From a checkpoint of a small mixture-of-experts model trained on Wikipedia: 13 layers, vocabulary 32000.
Below are experts of layer 9 (counted from 0) of a mixture-of-experts language model. Rows are named router (the router's row for the expert), gate (a neuron's input weights, with its number), up (a neuron's input weights, with its number) and show model dimensions 352-383. Each number is 500 + 50 x the weight over its row's rms, rounded and kept within 0 to 999. Numbers have three digits each.
Before each expert's rows: a language model's description of what the expert responds to. This comes from a sample of Wikipedia text that the model never trained on.

# expert 2
What it handles: Capital-letter code pieces
router:572592526413494497581561529533458512424538445519438388525592462528477522509558544554483488578497
gate0:481495503501559505570478490475481422453589624524514485561534528520499504490530458519396469564439
up0:540500489483527497485495571478571516557482504413464497510492482429472400466423559485493476479577
gate1:531386458463430519498510592491524409418580537509526523491607510513559479472495484496465503478538
up1:552486533560473406509553536530496520387500492481523529482443524524480511578427447531471429497426
gate2:518518606502501483563530507487498496488511507480440481562521442550604555472453489595580600517502
up2:487469532474570351518497480482557499500486568595444580519409467451456542448481397555518442599497
gate3:651523493513545545477560421508545397410582482539509546504534510541520488570481435516598540491451
up3:458455593516444529509440583416529576484506546452538491431477506478621468454598489476383546501582
gate4:443504509483489433432496506601575453469541529505523520424519503526523522481506439458481508470446
up4:564491423398540504437526498577538536543534516552530430479509469524478581406426484550463559540336
gate5:494519478507473532473406518456554455567576510470510496527542546534563521434516469566499483556504
up5:459476493511479470624557457517438522503526404537509383538544524507439605453559505558423464580447
gate6:466498512440520403517559474504565530470492483414415550585515503461469569487471526449444539492495
up6:533486492472579529468510528435581569569518440553520534464501507471548497479560453468456597509524
gate7:599474467435473497594534526397486454467445552575458544557549501461465519467545472510498436518509
up7:537602517371466590626547480443569472439513494594466472522574408528513500419504481548535497494557
gate8:424498561434511519519416523385464508578498519507467486512504528548546514542503508448471382514482
up8:478545421523570517433463482455440533548530537483529541516514529488515393499458561439436428512497
gate9:460485435509479627444486513552467577478537539440491516496479515505588445508434512456385525518548
up9:413443445455447566445492562457599495556520499540485469499481514493516459455466557507491526516503
gate10:455405608481477508462473522491401471481517444434538428496423517529489476452415509607584518465512
up10:586578527446509556559390520434528491503557501470489522543494522647485528564468552430489501533437
gate11:467452504389394402592457537486542555495523512573474574456505489555441436521528530477464340544571
up11:465544462456510493415441509469456557513547448528515471548445503514569467507552444583514546381548
gate12:542540466469489533532438431509517393515519544460479573507500461569505525515567380526521508441490
up12:390508509468539513523524467629485549499517532433504492470456513495570476527413510503525527521558
gate13:443511574506525434468464486504525484468440418513488547469417545554545510412559528493590448421551
up13:385521423447573505536479528545527525457477490567450512462542509427484451393579512512504413542502
gate14:518559426467506494517505459498578435556575574546563504557530583495498482530569538493486466530556
up14:467554425480558504501518457549551395503514561574445481471511537500553504449562478529520522507581
gate15:539480449486466463566527525501536412501543533498455521581499573422544462515527518478491474493489
up15:564484634499515529535494454542530541375537480401546503433455484557503558500444425524504592526469
gate16:461611422547515548503532492484528477452511486467450478499592487531546542543349444572516519519479
up16:430548457513424586615535489450518488472530460481463484506535504444551526521509530473495404632499
gate17:528514510491616486606647501527556509461538527448500455493462523452493532494403601481564424525521
up17:520448414465524616503549520470499500463590426502515511541477449579481498467553545522399528462479
gate18:523476583560488501407579465485455504398472501530527491454505449504527553480531475523570513421538
up18:467500527560431436491471482502554532491448489380557456520525470488489566453493400481601511465440

# expert 4
What it handles: Years after dates
router:532428408517581582465552508570449534397495524521478554500621548552492431570542464483431424489457
gate0:471493475492447478511507448502446591415497499554446498472538491510410506580576492517475455496477
up0:632495554465461547576461502513485502483543548493462464589517417524560463495507468578397452515487
gate1:455530392420504559504510453589477533503388503473540510523443493479545453578472538611498442484466
up1:581432484484486531606450636516538428489449531536462486483553527452458446539482454524461536496505
gate2:446490440426573519579536498472517508540473457518443372487396471445571513568434518521575559470542
up2:438456488439464531563489533458505501512421470555467411492433523567549461524503582518440537397481
gate3:447556516473441509595498448571455399493451520448483432504531555506466472464621613462534483485483
up3:373502476484494467486574510467581566512491459534493401464578441482441505468489468451600496516537
gate4:499523432552487617594466642516465532491462535578507483404530455565539550473470512506484508466468
up4:528471552511426487531523604510513520401484485448503540499563512548477465449542468470537486523496
gate5:544441421481554575515545519535500557544525540464546535458446546509519541542452536542541518535416
up5:411508544497486489447511442561501517474523523424421533470531500468474335513520504549400470533436
gate6:486498550492595474506444453478567524501434607535447557347537456496506543458499453489508509509442
up6:545306456532509518590575561519426441549510596532474520541515493479492533518575393444548540439520
gate7:593419437543514506435377477547540495453479509412458501479548484462609456594468492485445499555479
up7:422466493521455445543521535583497540472558492552521419482558506531469501482464415467608564510432
gate8:487453457476479490428491419558472497432495458448488488451414555435496466620501452530516504537491
up8:447481568443532536464411460486518432460543484483512430473470523404498488572535529667517475521533
gate9:601425458534422599570534397510500505497556437435431457530482528446495501466436533463488454487528
up9:408623542429573487433514553492480511527495566557522574509505427560505454540603478543527552543476
gate10:512536450425476475561504506499490502455598480480527584483408512685608509495475523555517501515472
up10:439494573505451478493489490432595535496495476516400491501549406446422573523426446511505530466497
gate11:511483503482505579469456565465463556551353469518398388520503477475485509596470572570536517587516
up11:519560477544490515576456414483570488542594482494474501474528602505533404470559466502424469412509
gate12:491459436534498551477523487492520499547393498560422496591512557550529453531550428493528575513473
up12:503458527429462425478464475531449474519563529462567500449402475495477583436573492549437487458504
gate13:640450518482545465498416463562475469442494472438497596523546558497525458531401539534446497509468
up13:413476526492515510509488454596444592487604426394505399550449551508528525509520564464476537497513
gate14:533556545586430525393491545490458460497483514489518537442472489493477517451554457485516526493526
up14:456517459474548463523590447559489599436549509461457460458466548506524530564484520523657504492550
gate15:471485429519474548478420546597495525538475467416361528598500558466435563501448567482502566467523
up15:542461480567498494550610445462525448481477598611491561519522464465544531432510494517443469419459
gate16:511511632534523359440394489450477508525459524499544588451516463558469450555467533416488491473481
up16:528507521556521450497541475499490515337585437547477466510412465361559569479499490525527592521567
gate17:504499412465498492383484507469547475569473497471490391507498539462561534532483462432527516475572
up17:497548467528478462473515450487463477554475445464513511575503373501505515532526538460474611415564
gate18:553503442603628488545531426529419466459584548445495540510493504572319469515490498492477431596444
up18:551496445574589543500535443535470492470578563525485559497438517566378520415508487478434421597491

# expert 11
What it handles: Personal first names
router:447563448562527500465566490511473537616578474480534537477462296449423503479490473515461498569525
gate0:489486503485574543501469459519509462488459598516464640459484532513511533455509444476495517420480
up0:465563539521535477530543404504482515445548566586529509519531533477552558486567485651520475504483
gate1:537531471466575512426465475515575466535443451506554475488459591460515474479669509552570445489478
up1:407446557453507399478451523473558517505406538616487442488566533482509538513606424568541503442441
gate2:527573502467610517474496461493427551562582516562532475501528480500531640513469457373511587438452
up2:551499455467552495539458500487470547532542548582562531524513495549497595424526410404614484383521
gate3:526485528530517467499501488533495523506504518553514503560540511471519491433512560474420480515544
up3:522460490565415478510459517471519442528422549519449538450479576530501536507509573601454516408492
gate4:494578482533508459510505431524350493607429440440517553463521482483509520521516510424452513478346
up4:522580459524537518536543470463420518564470465496479472472452498520458519540519557503473482465404
gate5:536563431540484507487571548537446488551511420482482493459539457438525507474529423469423482546549
up5:445527425577502547535491545524454546516519470464495433524477448392562467456465511518471506562492
gate6:545456455584502487522526526509427540517535516478526462443473514471523505440556533517456414499452
up6:537398551530487479470481471574558418449576556498508429530532540514453514563513489518523557538429
gate7:523565515556478447525394506589651477468473532635491481527537530498600557555476470601485547482507
up7:496481478417598463495491469594535511602474502495556563504584477420533567483570420530525552497359
gate8:471456477400514532534480461487539497570543508455513584427520519484557591476514450506522483543492
up8:581519500567476573585429460544547402429506487493444474482488509470569531521479465458481564469545
gate9:556429444508508542462492525560466516372501567455556484452505471398532461536538542566450479487536
up9:541554535553528492488469510472626484481519441548470471458510552618558601531413491475567509534426
gate10:609569546483528432472515473530562442487545482531600515507446542576508528480534414564502488462470
up10:502506399537477544506455520454540499529476514482381515391559537459507481554477561440471504521458
gate11:555439491429517470520545430565573514504474567501570437516572492480544520474525410506510506539466
up11:529435477458529492469502486507519482552506573532500450479551468421531513466485488478533555454517
gate12:438443496367511428462508426552419536569496557499501494534457504510478437476540417451522410601423
up12:503433457406503462398518533547513515591475469486500497425496486483508480464558411485569389523459
gate13:536482544465510462560552446435527580505512527533600521525563512368504664433442438521584466539499
up13:402495598406466457657432396535525522525480525531546411514458482510504546510512555482571550437551
gate14:506506425445544429509511554536544495558549588541550505468531503386447455517550565519521491487484
up14:480527496508437571507491480529467492512538537448562480450474483506524442506558502516463462607479
gate15:562517466476550456479441514389474519512490474300475565487534441457486508469388546510435502547443
up15:538492520518470445433531468451497600619470475507582520467441501428491528517460445498437536478554
gate16:447492444489522528564427531445557467498533499497466552435519551458522445589484483541627380486509
up16:440548469505455551532460582471550472568514458528456479523593469458481409573532465449603446528509
gate17:465500452449495478461500491445480504533409491498549484445500465522511446557465529496441485642482
up17:583502517560479574549504458533443448495442543569516443431489559495437605506409415516557496325488
gate18:561490562454492495540543571500498404455499540617419456583450498481516512388488514471543471564469
up18:514431510486409488508512475568482528579501471491434504580472559498534425441419488423487500434531

# expert 21
What it handles: In and dates
router:464490574524535470432466442503514421522589462471476529447560537503405499491477546490522511544600
gate0:513535452513475480480460493460455528642589471430536465505571496556506595497488564447479574521519
up0:522579462463492549498447522439452478513501434502524534511471516577547513519522518447536435469514
gate1:445420534467557446489463537583469528478544476489493517520524535614404429512466572467560448599557
up1:373492514449500499428484517499469522591446466490484488505517547518507399511487513514659539515567
gate2:434621460419507525531591518529455476501503481424515478500493478450405503629473467470463418458492
up2:572407493507485497419431553439566584437506480630453559561490469599567603395512550556422605486408
gate3:508528485393548487497498438539503510540484460527582566480572508516524442458490509482486482492481
up3:556621532483486417591445392407486529543450451536583598517486487469478537536539530548564459483518
gate4:497522496536505512521490495559474427515535388545539532553496499530418553518490404505475526470533
up4:485559553588509494534567472537442538463605473518517517511531508548443551551478499529434493497516
gate5:499508497522475519440578506516464547441285533513494489471452491436499501480546495562528547502524
up5:462451507489532468532475446577487520562519481521553498499426496606502530372390567462455446440469
gate6:479500527586492520507493529557453488443432578500548515441508506417599420571493481557414570542475
up6:504455499505453445505584514590486462457494491489554449507445495430392474550491520562584487521406
gate7:438528503479510572515510373491461498517533438544437465582513557539420519553504508531419453521503
up7:485560482432513565496452462515541464446572427610461556517521472525521466479522548459537370566498
gate8:478584413540514568556517507495569510446522631597463506549585470533475489492525554504478516537537
up8:453488528431555486365475581528415473477529538503582537491479481502398516566485492425467411458549
gate9:520653494460499483459493505463437538474489542550472478487494439603515522435537608529398538532563
up9:420569491461471487544506492440474538520493511469479466412461441508488547482550506564519516546495
gate10:555536537424559579494471458557538548561536568466515574472558623472508478463490405557526418540564
up10:482526480413553550501516486607520592550569582465456453516533590480508482525482469510498435543514
gate11:435540624546500565489518456518498466435482533514538526431537526536524464538530503580418617446463
up11:450484523432511504494541496572494500462461497463564533581513519399490440608563485560616465499450
gate12:548510515482532638530457514401513507519569525463489551505511531489530456594517583457563487513570
up12:540493507473463468540516434532486497455472525503511522551405422522567529485495516455530450402494
gate13:502455524470579540501418463525470456483521448363477538438537438521389482527503540526431420554522
up13:555461510476505440465423490570517506497487583458510498500565521506547563523467430497444451544473
gate14:503470565508516405375421474576502480468494467499463446492463437488488545510477533427515510539584
up14:534496468479494461562546477584482435468526420538553542506493488474537530536541458427525451498524
gate15:573485464570469463458438514535521488527432512526592470527452407411554493507527453485465584479414
up15:537544588556469508467557446480378517425521486431445526484494527475459548425509611539438388517549
gate16:473511429511526457483580528544444563561520506434605419515516538470435486521466511457473410496460
up16:470472469403457480492454517356549566568444442532471437540528479530583541603511504483441504519486
gate17:540466494457457513557629472613498524503463495580547462566476517489434539428504544512491471464460
up17:511392504538490528498547451557547520582494521520529500487527536500569514373456554426497559481562
gate18:471455450557511521450515451567512540451523477495532500406527483489449550433492420512465529511481
up18:482357424561509516499527450534475508479530414454421500495510559497373532468544446513478540483482

# expert 17
What it handles: Creative work titles
router:463503436492495523514584507459458534471467553484478523472378552431430555453546584513491583389463
gate0:528652471503500581474483523503515513506405585449430517540515552551584442578467620614576488564568
up0:456531568527521508546473410498476517535518452580569583499520454512513531407535409449454467570397
gate1:515513463609550447514455444521610361438537492560541504472401510422512512491561430482502555500458
up1:547508567502509482433562484566487537568430557476491459477511419565485474551604447485565588504456
gate2:458406581459449436511463538486490451500445456589575501514543492596549509456545520501521523502461
up2:544560547564439536512514478549583506624474543542379548490502515472373523539581494511506513531456
gate3:496510414563545542490553480469480392481431478514531537537471506492387437417572533480505404473570
up3:454469532470403434490505525462491501526529531585327490558468600502532447557519542494580467475452
gate4:455524480499427468512476586427436526524462659423494444466551465509581476606534628524493543549465
up4:443536518434500475430563495525494524486487503551444501528440471531518523510488356526548508410579
gate5:464447512445474487472500417540500455414596544493454433556425513522629536548514568548508550532536
up5:513496555482545477620566527497462525519471478455550556463542447444434570441567456489495497442547
gate6:467627566461532516527495450448485489467563502532496474451564576435550500505536510493379498541491
up6:473542536460515470596470508424563427475509508516560491454389495480439560457534508493456479525475
gate7:489525502553461425486563392492508490380426596521535505553429536485444423504519498557548523504469
up7:479531470500598497537583508498447526447391594531523473489479500530540425433518477483526557417472
gate8:445576512581493562548524525429383464473476529470482571476510515461566390481541442506495568511561
up8:555549500427587653489572504489441475576416544571506520488543503393498442505495454400548497572509
gate9:438552513505500406509539544520559576577473500484505556444499490513497453506495556563505447538464
up9:535407505496531524486518426554549564430576443482611448616462495519403489471538443517496472518540
gate10:515378548581509419462542622479522402462506494440578391520488560526448423567563513470478449459534
up10:540382448517491443473472540498451494462527505458661533519484490522455423545527443468474492440508
gate11:486450492547542583466468627560502425493555460356473546459450490510462495549449423561483459491496
up11:490522461582496505486460538445507493446540503444423442536463550570541451612536499457575502519567
gate12:503587507497508475527552493489485523529515579528518421481474464495440466498541446613505571449566
up12:484547428476553541494455568439486455481535406461582556553472517579583605458415511490461497490461
gate13:382498424545416456541482493395515492553512623473463580508584460440442382513445564447514382562533
up13:490438493513434520490550551468505518472465491519575520483574484440465487510481540434539472511519
gate14:430486520579507566467521469573461480499530534478455421536422522477553492553503516429498522501562
up14:528514541553514488517554409457510465412549465464436546457521495447522501512537447478540460525522
gate15:592519495456458506645424472526529486528487595465506639525461531532477467424427597468494462518516
up15:467521607526530439476532504463459491390518517472510426474430511566575556493446535422434465499525
gate16:448551546427593421501537388484507524518433503552534474491513535577437575445541452535488476490467
up16:509480497544505553507482493552464489476488490490389595461517553514541489510467529636512514475465
gate17:565474463450536509557465411498504537386545487468465622502476474436505494539511504462502464573593
up17:361584477522421538563506576487537423598531518483480484461411490528513533488530447503544537471448
gate18:462520471526519499484481449555521527528496464396479443482414440544443511552541527520468518472417
up18:422507529434436505467494524458592505543548497518482461549471426436537486477507474503547532428540

# expert 8
What it handles: Proper name middles
router:484506515507471438460568539517521558532506423559462530545460563548512544556484473569447554480480
gate0:475501405527586536567607478542437461435512535525448545530434525570524506357470433569526516433516
up0:600535469534419525485545484515476481522566471477463564577550613492502489441502465505556511509416
gate1:543484500436622478548470407586524485518507502517518441556474537558545470520564525531539500505445
up1:511482495562438542473430597390535503477559490456479570516425377446492485497506526452422504527576
gate2:506470567434523396493576492575518521523522481464443422540461576489512482499461545527517476561491
up2:558516487490585457449488548455494466456439519502530517534466492573557496461377460411479484528515
gate3:485580507469540508502439530582538458508545485447451513547556649499556476568487518563496514581527
up3:418494500484498556395459601448551504467429539505561556458450452461489446498485504481476560481536
gate4:471484467400554504495484461437571532464535543583594513466487481479529487567483540511467516516494
up4:462509448555597529494488533524450610535504507474353498460502491549500573374519489464448635513500
gate5:449618507446545443432518456623516549498487509545474553488435486491623451457547486584411457479490
up5:508500497609541593506424546512488475498508465398473456472425519477534523507432637460556531501511
gate6:516423500500555545432533548532569481554514454415580563485496510487537504476498556522536522468508
up6:548555510498438454524511480566554462471491442486502573473475487511507543574488418512492522580543
gate7:483553437518472506542494501563553517626438515481417513451481461495488468581450469518537533476437
up7:490530429531473463432475473485476528575452516551373510462424503417564513522426524488503561495511
gate8:473433439529542452513475528551541476393454530516509508411438480458510417498543510579480566449539
up8:492455480482548472507532501614477476387531485523463447365497536322475442531531498561427543525525
gate9:515587436536396459567572480543536531546561440478507428571521573529552598519540495518458498420452
up9:488499521554485497508496440550409525517458521513403478547610580489495504502521459500538461492498
gate10:519545392497536460478520415482440442554503477493468459520442556512497502569571412434490575532519
up10:497463501419481548488561487449569474559494468395529472550520583493488541462506483452480479525569
gate11:455548500454494512427477396508527555579479496429512536510481472475487499490550491365544503469422
up11:476544514480460512524558551521458491508500495471434523438437451572584613523530563519432492474542
gate12:600482464517516485430448498526437511438500534583511439566511503545504513503566450509536517562465
up12:572474487540450436439541524484377466436475439606465451593511523543574439582540528529516567475553
gate13:447390480512434535496529553575500458443500449477446450397522543534437528520552423522603517574528
up13:529485487534535457490433509516524452544477511437483495554559489353451505579411531464481416524464
gate14:496538512527504531556587538502610467449556568427504516482486526439470622494501514546529470517565
up14:511459394464519531460442493516338405499370484527500527559533488568440473552511392421567507409549
gate15:551511497447514426424467540528436503622480555563496424562502490434445373559577521502552377534499
up15:440524500522521424431491577498556448497487478465517505512492500557496493381443411457508580501453
gate16:569471516383566480483529491526523484457568511496565466572485433432557567544573503435538577435514
up16:452471501407512478357452612535507494527490549571566587535458415508612456555472507492410558445549
gate17:518548497494509478519503491493531545523433566584473542486425546554393501526518608497406482459543
up17:473549464411545557467466491461468554511452495499467497421452606489459496561543638587417503396568
gate18:460545492462527517489481553547464529478573544542421495496474473497498425553549473598450504509498
up18:533514531512566463490443466571507504618450413540566524465563541444484513388540452410515552420511

# expert 5
What it handles: Foreign name fragments
router:512452434578554551454512487473417523551470493530511450441453465424551466497466545467567460445485
gate0:500571485469446522586460503541473475447487465578423567523515492562469533532474541465480510447546
up0:494489521500456435470564565553499488541459506455541551551540489466434480478495488547471550577446
gate1:557426486446490489510511472527507548501408583505548464481599546556480500562533454403547377470500
up1:574462588538488466534503531592608460533539497464430503416485454506492491592452618502435499460576
gate2:475472543421559595546506510460489546556575616467600497552533515579452466474436384531517447470478
up2:692460461470517485413520513589447503461487512438446509512498495416540486560481492477548439548461
gate3:472487444410498471460530549541507444530548538518513535540473472605478596503478457676511543545398
up3:476498537537525476561462464487527561511517494420542506497643435485465448534523535477491523467489
gate4:468584492433528435474524409518485452612507506544554432456494563443453563532548434492524479534449
up4:474588457534547597531512578409504476468410465462359517529474507576493496448457578593464532455484
gate5:384523543561503466566572520541645514416548503552513478523486544473476503486576470631474374529449
up5:497543526533541594449431495475459542643516498461445528424533537531452538511440557358446536451482
gate6:466488468423529555503494472503493435541502455505487548501536509434474529512520464394444478549556
up6:515544479509453440448472499388499544518494553443527488524525542590510497508547446546554539563386
gate7:560585424500509638499455510476414576461450513530476547437494505452509520492489493507492572492556
up7:480509468479416490569482464473514469531505355419573582533520501491556466554482448432529500532468
gate8:519492414504490442530551500495510451494562539478491508524452503502458449526575498479516477527454
up8:458461541455512504519415555392488565502488466479492446560504500533510570521544537480495531547468
gate9:438493470579500489509522453489452512556536526420422531543546566511434524531565541528501397458489
up9:387467471487478442443491476451516608491550444597548549538544544526506539486534515484498503480515
gate10:520512379545587530533543427490529400485538460550508570438486543548505405529452551493513527531523
up10:485525506487536554519498474448566457447457482473531638464495478488471435533479529499439517489544
gate11:565506544501550505550503434472468441456536529449484525481591529555490447500526459635464552492453
up11:509471491443623406493429618444540541513536489551478557472479519543514456519532418512465551560457
gate12:550423583452534591479551542464576423602503504426488536529436527466509520561439517495499530502510
up12:468564533578478517539547508497547479485530450486555514523475406554458460466490625422479494514576
gate13:516499506503446440477387453524420548594525554524386510437463524479512446503489475506515504458474
up13:581529484503451518534410441534433593575464519466405462499508506543475503485495529522590446434559
gate14:468606572470515449493473468425485547492542518534549527549545489515480474465443510493493519456619
up14:561431459439482540442447440541507461519456501558471432416374503576532497525554433416606537544456
gate15:493462389522587529525459506465569491513468549474539552509536514523497452531524558503473519485494
up15:449482344489489467492493484412474598598452584522554513569552560507549449479544520515426573474465
gate16:434360533379594493519551555533549433467531563531600460522445515461491459460497505476531551555432
up16:467472569454519462475503507503598549500446565510535509508459541470538471431502552472493491529568
gate17:569611513481598452548443512453466435508563518477379484436448486548549456509508470468528484514472
up17:579552537503487469510510473456441511474531583487414510479428492450581536514524475543457556495406
gate18:576530525451471514540506507550447562568400526517526588519556471539387545554483509459438592485489
up18:647542443481598510460464700478504355500565522433489493420393483416476552526541500364485539527601

# expert 9
What it handles: Sports and career stats
router:552453560496433444577543501444571411590488477409531527479496533532592455481429491440436382541434
gate0:472458509520488523440604493538470512538430503574513521485436481488421525560504455533466450523619
up0:476598435495497566577513397548461557447510459357448475461471536387519531425530537462454527470422
gate1:447565409551481535556492608436443461519521617468595522475548550457475467416516528598475528630520
up1:425465518392486461407464442477499535522502501603471465522495456567508432523494465490522483425498
gate2:489508545450531526537460485473507554545483535418511436472385489495514495544433449448473520453497
up2:534521567411558467515547517520570514553545530441502475487519560545623469545438492486472522563478
gate3:440471490525496526464508646569504545488563434507600423559477494492526575454450617384411511468454
up3:469469467487503428458523510475466567495487402453564437493474529558597483500501524541396580583488
gate4:540491469450454436504466520451530506522431387466481554533451480474573541504545462570475505511494
up4:412497475554508505487516524585411459459485485576437416466566548491419397383501469481468478522528
gate5:483544472482537582544457506515424509468530560397437481518528606540473498508464502483567481530538
up5:509419474506526492444472481488485532596522399553502534381511382497525584523526492424488441480516
gate6:413447517452385498445501514366527482542387415524552496450565521545456490531449575447657441516418
up6:504492512527493516474543471489529419422559449477482494488477525531410545555486523551490398574560
gate7:446512437420451477468513505429451530565467471478486426490511474582521391473476501542544543485470
up7:574489478529535498470514505531383531409518576482546498439546484531550557531491536523460487419533
gate8:558483513510454412520551421519517497573448524514553487492436499416473545452523442463494499500516
up8:526437514473523474402477441438571533528369456457507418469480510472532522482537475514477495558509
gate9:420526496534531427610478441505551519528553468615495471561414456657514530473496542436517522447404
up9:418499504553518479537443458466485549432523425502470401481465474537544531581545523553458486507373
gate10:462575548466544517470404489503509480558537484495449556608555562567494545465517493491502483548534
up10:416562493491530383497375446502524461549475508509463521538441566530571509497478501505481544625475
gate11:563488495491524581484535538511465493479474567459542595428465482410412463529490484464493529417505
up11:434568532482560502486511405414538506553535452441444481540449596551548526450486569479470484573481
gate12:491488548483508486506495459472453532413592527545595548521451451520411608485415447527555436536529
up12:492448465528487514502491529477429500463490530565562448493515478399439390475569468542521484521513
gate13:425527457571530492557543557451432475547466397537533461526547433516523472408551604498407588547478
up13:477526522496528512533516612421499471572576439528540498553460501482562463453520588452433576559494
gate14:381524512574488466467486452557546480436513499508505499505499554456396621580530533519533390503464
up14:461495560501495453538518542574507403442481524528467446528583435532470478546512483428499463452525
gate15:556614561423499411492506521482478500547462541477501483549495479540582500426492535528513542470519
up15:536519501514474411427474495552442542471488514468548448577482505508535469472383516543513436497521
gate16:560435458441439489564438517539472521428490452466574486527538470458533489518385521471570532516538
up16:447536453504502475502577467529481530545515560528539436525478521576610627485537512475543495397466
gate17:498496487468500502541541400444495499531509466565522562448517441524466495513541537430468385416499
up17:505509416535479533523489538545460429497498616469474533533494425475466553413459494507530469474563
gate18:542525529450522412543546497471487587561529537537503496631501430475555521485490461559552463486573
up18:521462450462509530538519583491461499483516486513483463644491457442475553466545502568624476479507

# expert 25
What it handles: Word-initial pieces
router:420506489586498464491491423509576562496537540542517408459517457446430532486558503467546532541421
gate0:456397422438579502460502478615565568492566486531446492480498461517426496436493531564501456495510
up0:579557561473498520529531492421415448419423490455522523533484478419555460528458536491387555461485
gate1:466481408480522420516564601461555380596389482482596460545498502459495489530517523510396458534446
up1:454528565499569532546491514481555521500497476457562446417497511472502463485567541383546466455450
gate2:453495568536546492553505536486543417513518470419568492378512580561475519514504490499371466560519
up2:440481539425535507492424535566435588495466583590463480513483498489415561395567505438505435467487
gate3:441566431377475454533545540522429506566459518472502491572503518550480454533450556439494506523559
up3:539518455440554453442498440559477507503573478524384490454438492462487479482505407661543517540555
gate4:535434458520521596570582495600618519518523510505462487471538500496554468422563501524501436539414
up4:519526560556571485496531440518493545475466495423475527510526431541498486440478518493555443445508
gate5:543534495453649444463538551523477430527541561464464465482493510521420444503388479432529451477494
up5:448453456474581423493548528470460526498496517455552454521480507508476506458473448438435459445459
gate6:476511429455410534514522524500554432500545507482488545574514489525397454530490558557436543493494
up6:528478485455485485528439459399396584490534507528570468567522512505567510526516499566519543437533
gate7:496507465518577434499447504456463402430456520540454556432499478493475476481562446568539592402530
up7:410546511568473535503472494463461502483372489501478505467567501524463488513464530589481490512511
gate8:569486506518509542414372433531557434471488551440462556446510517474534508506491592493521573486425
up8:404574521473565596578538441532422519554490498499520538477678474567463483491370560486477557451490
gate9:460570515461583471459575546480450528426525493517555513526539470479540419447496492530497404545498
up9:517540499463515428440469569534496373511554445457474513501471496403474489543456488504519625550488
gate10:584538522526448521545454462452525452519414513506510474465538505545458474595561470522538438497436
up10:548472440380492491543506569618536546430439550510544409527539467502553514450451532460453511488468
gate11:551503533548504507489400501544315471438536465431515480542485558459464521403471492506480462525539
up11:552490513459552437435519446610445513407604463461436428512425475457467530446520494482558612556503
gate12:490517488518518535453471469579551469550415502499554523512540535510464555498497537462498488494534
up12:505517511430498502525483497439454512483503532485454545535408460459545457489513521564517566549496
gate13:469415491366511527449529502522565469503548526426542539485398524464532476515532594522511553586478
up13:573572476536581553554478516523570524561447423470488490456467439485424485495535534480475542491558
gate14:459456541481494517512508416466524565614561534610454543547495499446441519492458488535383535396504
up14:527385500572453482400490505537583451557396554516439577551488460414497497523369457504465479459501
gate15:547503530552591448591500542549510501483508564482494506445526516456487562538549530529529538489495
up15:525522546500440500534495523510508463498476510501523469539521530557435641540500477507529478542495
gate16:480468336508528555473430560537566504475589497471549473467504498505530452484400640427592527498476
up16:491490444469514515315370493513516465445543458505509465473444490507525458511419655458519589614436
gate17:442385535480485499470554449487502575503546565497457502490366533510424502447551619498428375499443
up17:504472496483542598478566485408460499472465442578548571463506511532489510480488404602551503514564
gate18:512494503435528572543476523547420453585438518512432467481491485474475470434556431521482482516508
up18:530500443467503522517451552629451549489495566454493567539476545536453456544551464509470427499479